config.yaml
d_model: 448
d_shared_expert: 0
moe_layers: [2, 3, 4, 5, 6, 7, 8, 9, 10, 11]
router_score: "sigmoid"
normalize_top_k: false
balance_bias: true
router_logit_norm: 1.5
lr_router: 0.000375
vocab_size: 16384
norm: "rmsnorm"
beta1: 0.95
dataset: "wikipedia_en"
Below are experts of layer 3 (counted from 0) of a mixture-of-experts language model. Rows are named router (the router's row for the expert), gate (a neuron's input weights, with its number), up (a neuron's input weights, with its number), down (a neuron's output weights, with its number) and show model dimensions 32-63. Each number is 128 + 32 x the weight over its row's rms, rounded and kept within 0 to 255.
Before each expert's rows: a language model's description of what the expert responds to; "mostly gets" lists some tokens that are sent to it at least half of the time. This comes from a sample of Wikipedia text that the model never trained on.

# expert 6
Description: Pronouns and connectives. Pronouns and clause-linking function words at the start of a clause, such as he, his, it, that, as, which, where.
mostly gets: " that", " it", " his", " he", " their", " this"
router [121 115 129  74 154 139  78  59 181 102 132  63 141  82 184 157 208 151 167 114 111 125 114  99 161 143 194 137 114 117  80 136]
gate9 [113 123 141 114 112 175 165 117 111  50 144 133 136  73  62 220 168 117 110 122 139 164 159 126  87 115 125 160 131  86 146 153]
up9 [133 145 188 209  72 174 134 119  88 135 125 193 129 156 103 132 106 130 135 111 128 164  53 112 127 126 152 120 118 118 124 107]
down9 [121 226 157 116 105 117 142 173  86 127 164 141  99 126 120 127  57  84 179 228 109 129  86 123  94  96  98 130 110 125 108 114]
gate10 [135 133 195 155 128 169 126 188 211 101 119 159 172 132  73 112  85 130 142 122 151 194 131 135 102 166 107 143 137 129  90 155]
up10 [140 100  75 167 115 132 167 132 124 142 127 106 156  60 104 127 145 128 149 141 124 127  79 139 121 133 129  87 138 166 130 135]
down10 [114 152 173 146 160  67  95 181 125 110  43 163 108 136 127 128 136  95  90 155 128 186 126  97 121 126 155 172  91 176  90  91]
gate11 [130 114 128 176 204 149 140 126  97 112 118 162  88 109 202 134 160 137  56 153 128  81 151 120  78 121 108 153 110 137 145 122]
up11 [125 132 170 145 133  87 127 180 141  54 119  83  80  85 159 153 115 119  89 179 142  53 144 137 135 149  94 182 124 113 108 132]
down11 [185 217 137 125 200 105 122  60  91 159 168 127 117 178 172 105 170 129  88  94 117 115 102 128 120  83 143 134 175 119 142 166]

# expert 11
Description: Word-final suffixes, math. Suffix pieces completing words, such as -ation, -ical, -ive, -inal, -ability, plus LaTeX dollar signs and backslashes in math.
mostly gets: "\\", " $\\", "$", "inal", "Species", "rogen"
router [129 102 159 177 167 138 146 144 130 158 108 103 164 154 116  78 166 137 169 141 111 135 178 127  83 170 123 163  95 124 116 108]
gate9 [129 115 143 101  24  97 100 128  95 141 117 149 157 146 152  78 137 121 167 164 162 151 150 129 166 124 192 108 120  94 142 108]
up9 [127 152 222 117  15 106 113  81 132 136 153 100 124 135 119 174 137 119 130 170 129 158 121 162  95  81 127 127 155 117 128 104]
down9 [126 116 121 138 124 171 103  99 140 130 133  90 115 133 101 150 155 128 106 152 146 165 118  89 138 108 105 187 105 158 174  70]
gate10 [155 130  85 131  84 145 109  95 122 138 124 184 168 155 124 128 160 124  83 189 177 155 117 101  64 130 147 116 127 127 207 113]
up10 [149 160 156  71 150 160 125 161 149 135 149 158 141 163 120  93 121 138 112 111   2  79  84 147 152 158  75 165 131 191 111 126]
down10 [148 183 156 107 137  82  83 168 135 126 156 142  86  77 208 117 127 124 145 129  77  79 118 163 133 179 131 124 142 139 100 125]
gate11 [107 157 109 147 124 131 181 152 116 153 119 129 143 140 117 119 171 138 207 119 121  71 145 137 142 148 172 139 132  98  59  53]
up11 [ 96  65 132 121 136 166  83 121 139  96 153 162 133 167 161 153  93 114 115 143 104 176 170 138 181  87 139  85  87  93 155 116]
down11 [ 73  87 129 117 135 116  74 100 108  95 130  99 174 135 130 141  76  85 127 113 141 121 142 130 179 119 178 118 136 165 187 184]

# expert 7
Description: Prepositions after content. Prepositions following a noun or verb in running prose, such as of, in, to, on, through, across, before a noun phrase.
mostly gets: " in", " on", " into", " of", " Sa", " per"
router [165 178 140 160 135 149 104 138 194 135  88 142 184  81 115 142 102 139 178 120 148  88 169 166 125 103 131  68 135 124 255 189]
gate9 [175 166 124 166  86 144 126 115 139 135 143 115  92  59 151 119  82 143  97 108 208 162  56  75 127 150 128 176 148 152 113 135]
up9 [131  96 120 183 151 128 128  75  74 192 109 139 145 129 131 122 111 128 112 124 161 174 124 151 122 152 107 181 136 159 129 186]
down9 [132 132  84 196 123  99 124 136 154 173 146 195 125 103 131 171 114 163 133 193 137 107 149 138 110 116 164  95 159 161 153 122]
gate10 [140 128  66 142 172 129 112 147 128 132 130 178 110 115  74 130  71 132  51 201 159 142  92 113 121  81 174 130 108  99 191 103]
up10 [127 114 104  40  72  95 110 119  73 117 107  71 116 149  85 156 152 117 211 126 105 161 106 143 143  77 111 108 107  70 167  96]
down10 [107  90  56  91 166 116 164 113 124 136 131 129 115 140 112 148 154 153  74 186 130 108 137 174 140 107 146  84 129 156 132 128]
gate11 [121 133 201  63 130 147  72 102 124 150 128  82 124 117 110 112 166 138 130 138 130  92  96  62 172 127 185 136 129  97 152 132]
up11 [135 125 128 118 130 107 182 179 165 105 122 137  50 134  99 155 133 123 152 116 109 128 146  83  87 149 138  93 126 222 128 152]
down11 [149 110 129 112 122 145 120 146 126 124  82  99  92 170 108 164 109 139 122 152 142 165 169  79 101  91  81 159 149 160 125 142]

# expert 5
Description: Articles and determiners. Articles after prepositions or starting sentences, mostly the, a, an, The, including "The" opening a new paragraph.
mostly gets: " the", "The", " The", " a", " an", " \"The"
router [112 120 129  98  87 140 175 126  63 108 139  89  89 128 153 114 137  76 112 120  85 178 124  98 102 142 144 185 160 139  45  39]
gate9 [122 180  98 142 144 135 150 145  79 103 180  97 125 119 116 129  97 136  93  94 102 155 141 122  91 161 139 150 120 127 118 131]
up9 [ 73 168 180  87 133 142 116 149  72 103 144 123 142 128 137  75 138 107 116 124 135 140 127  95 126 135  86 123 133 146 122 150]
down9 [132 103 141 138 112 112 139 106 126  98 182 144 104 171 104 128 122  98 140  33 105  88  84 100 119 157 160 115 137 136 135  56]
gate10 [ 91 140 122 135 107  47  98  62 166 153 119 134 155 122 188 136 166 131 106 127 117 105 198 116 149 139 143 165 121 127 128 131]
up10 [  8 128 147 116  53 123  45 148 107 138 126 141 155 151 177 162 138 128 101 148 147 122 130 162 153  85 174 127 128 129 165 176]
down10 [ 97  86 115 139 144 120 129 133 149 212 120 120 135 151  92 113 166 117  89  84  61  82 164 112 116  38 161 162 136 145 126  98]
gate11 [ 76 122 132 129 157 112  80 107 167  68 103 123  90 164 164 138  81 166 128 129 185 168 187 159 118  71 121 203 127 134  86  69]
up11 [114 120 103 127 148 102 157  58 135 125 142 127 113 100 150 136  99 143 109 146 129  92 119 154 169 103 130 141 149 110 153 149]
down11 [ 92 141 132  95 135 126 143 146 121 164 116 129 121  96  71 145 109 170  72 186 123  81  88 121 168 134  85 131 115 170 209 148]

# expert 2
Description: Activity and domain nouns. Common nouns after articles or possessives, especially sports and institutional words such as game, season, football, public, election, performance.
mostly gets: " public", " football", " league", " research", " education", " business"
router [117 153 159  79 161 169  66 121 176 116  81 147 178  89 162 124  99 123 114 129 183  76 185 148 138  87 100  84 122 142 217 148]
gate9 [154 150 153 143 133 137 185  97  96 113 153 164 124 111 139  90 150 118 106 156 206 116  48 121  68 145 119  59 129 143 152  30]
up9 [ 74 101 149 139 153 140 106 184 199  99 131 149 101 184  88 135 104 128 136  91  86 111  53 130 109  87  88 125 117 124 174 137]
down9 [ 90 140  94 111 129 110 128 101 133 121 114 115 114 154 131 164 174 149  85 160 114 150 190 158 156  85  96 139 126 151 101 109]
gate10 [139 163 125  96 119 104 112  96 107 104 129 187 102 144  94 161  87 131 135 154 176 130 146 126 139 108 165 138 121 156 114 125]
up10 [ 85 181  99 104 102  98 175 120 128 128 115 136  65 147 127 152 114 133 108 115 134 157 128 133  79  98 133 195 113  97 162 112]
down10 [137 122  55 139 143 115 117 159 134  96 199 148 108 110 141 178 139 193 101 231  90 136 143 156 165 123  15 126 123 119  99  71]
gate11 [111 114 112 145 121 115 189 168 135 129 124 152 110 159 163  79 149 124 152 126 133 145 121  82 117  97 129 208 136 154 163  55]
up11 [144 124 103 117 147 114 121 127 106 154 130 139 184  27  80 142 151 118 118 129 133  79 129 103 219 107 156  66 125 108  87 119]
down11 [138 120 118  44 110 154 106 131 171 105 126  76 133 113 166 134 132 168 125  46 140 123  69 118 129 150 116 116 174 117 130 174]

# expert 15
Description: Proper-name fragments. Opening and middle pieces of foreign or uncommon proper names in lists and tables, such as Mun, Lag, Jul, Camb.
mostly gets: " Camb", "j", " Om", " Mal", " Ash", " Ju"
router [154 175 147 143 142 161  97 133 180 126  79 149 175  91  95 156 101 148 169 118 159  78 170 173 133  99 134  81 129 125 232 188]
gate9 [122 159  87 101 207 174  87 178 110  68 150 118 168 122 122 195 104 110 149 146 115 103  38 119  93 195  83 127 140 112 146 122]
up9 [180 160 170 127 123 108 106  62 128 149 120 162 138 159 125 106 144 123 128 127 142 141 111  89 128 105  59 121  98 132  68 159]
down9 [169 125  65 121 137 106 149 136 159 168 124 181 144 129 169  47 154 106 184 126  79 144 117  65  99 130 144 122 138 154  85 187]
gate10 [108 127 215 124 143 124 136 152 124 182 132 123 106  96 162 106 189 108 151 121 155 137 135 186 168 122  23  76 137  88 158 117]
up10 [ 86  84 143 196 154 152  86 102 103  73 143 188 121 176 135 132 107 127 189 114 152  65 141 111 132 137  97 142 128 136 120 113]
down10 [ 94 141 165 149  85 137 178 126 126 137 153 139 180 136 142 176 139 149 105 132  85 132  86 133 117 128 120 110 138 173 153 148]
gate11 [102  37  93 146 120 147 125 125 105 130  65 129  70 125 118 102  53 127  90 143 148 165 174 105  97 105 157 103 156 135 156 133]
up11 [122 142 153  68 104 173 218 120 131 103 105  86 120 165 126  73 164 131 202 115 163  69 139 109 126 118 157 157 134 158 110 176]
down11 [176 157  21 165 150 169  90 113  79 126  84 168  89 196 127 142 199 112 138 140 131  69 123 121 130  77  86 152 127 112 162 112]

# expert 1
Description: Infobox field values. Values and labels in infobox-style "Label: value" lists, such as measurements, coordinates, years and credits, e.g. °N, ft), Education:.
mostly gets: " (0)", " •", " mi)", "°N", " ft)", "°E"
router [151 119 101  97 108 111 207 106  75 164 146  85 100 167 114 146  92 117  60 145  58  88 137 116 121 122 179 146 150 123 114  75]
gate0 [106 145 117 186 147 139 132 162 120 100 121 119  94 132  93 185 143 119 120 119 155  77 132 124 119 181 127 117 109 166 173 148]
up0 [143 106 135 118 163 146 137 130 161  94 114 170 131 190 166  98 127 132 188 142 148 141  78 171  90 135 186 128 125 116 129 103]
down0 [129  60 111 148 131 104 128 127 129 109  92 133  83 152 175 148 119 123 173 175 190 137  77 162  99 192 113 160 121 147 108 107]
gate1 [183  56 109 113  71 120 137 103  88 100 104 121 123 153 141 131 124 124 147 128  29 140 165 176 110 162 107 149 112  51 122  97]
up1 [238  91 103 108  79 167 131 140  76  78 127 167 130 173   0  80 104 122  79 150 103 158  70 189 100 170  98 221 116 102 170 105]
down1 [140  71 105 161 146 112 134 118 155  94 140 116 191 193  86 112 112  92  79 141 130 118 156 131 145 129 148 132 109 109 133  68]
gate2 [123 170  43 110 137 143  67 121 150 138 105 101 113 127 148 171 145 112 168 167 135  63 122 110 151 202  85 179 135 136 115  74]
up2 [129 117 114 108 133 141 125  60 156 127 132 139  55 156 107 175 119 153  68 195 104 145  77 157 124 146  80 147 110 181 140  79]
down2 [146 107 145  74  96 183  97 114 174  89 150 115 114 108 178 186 169 152 148 147 189 104  87 137  59 184 159 100 142 113 101  45]

# expert 12
Description: Numbers in tables. Digits and numeric cells in sports, election and astronomy tables, plus semicolons in number lists, as in 0, 29;, Votes, ±%.
mostly gets: " Votes", " ±%", " Class:", " Candidate", " Pts", " GF"
router [ 87  74 114 127  93 122 171  83  51 110 155  88 109 153 182 121 136 106  74 127  82 169 114  96  97 123 138 140 146 146  18  75]
gate0 [151 164 138 138  44 129 125 128 133 140 125 101 111 129 162 175 134 134 126 100 170 155 109 116 120 171 111 125 155 146 144 152]
up0 [154 117 149 146  69 134  21 139 141 107 127  98 131 146 134 129 107 114 153 109 123 125 188 145 125 106  93 192 123 129 133 136]
down0 [188 166 154 152  79  72  90 113 153 132  80  86 112 112 160 122 120 141 122 150 117 124 117 190 136  87 160 154 128  97 164 119]
gate1 [125 141 147 177 152 168 186 128 134 121 117 125 145 122  75 111 173 126 136 100 122 108 149  85 128  83 136 106 139 131 102  71]
up1 [153 116 115 126  74 126 145 189 112 118  93  74 128 126 130 129 127 114 127 153 142 110 117 103 114 220 120 113 132 119 130  59]
down1 [190 187 150 164 113 123 132 184  79  78 107  58 147 126 111 116 109 133 115 155 142 116 127 130 116 191 111  89 199 104 120 162]
gate2 [148 104 194  95 103 115  88 128 100 112 126  95 104 102 125 114  76 107 124 163 107 103 108 120 142 163 211 161 132  80 116  75]
up2 [145 149 128 119 132 123 159 105 122 115 125  86  67  92 123 103  82  98 126  98 129 128 167 105 104 154 133 110 139  31 173 128]
down2 [132  58 109 119 122 103 100 193 185 145 133  89 132 131  90  84  95 116 100 113  61 101 176 117 166 141 124 159 153 152 151 128]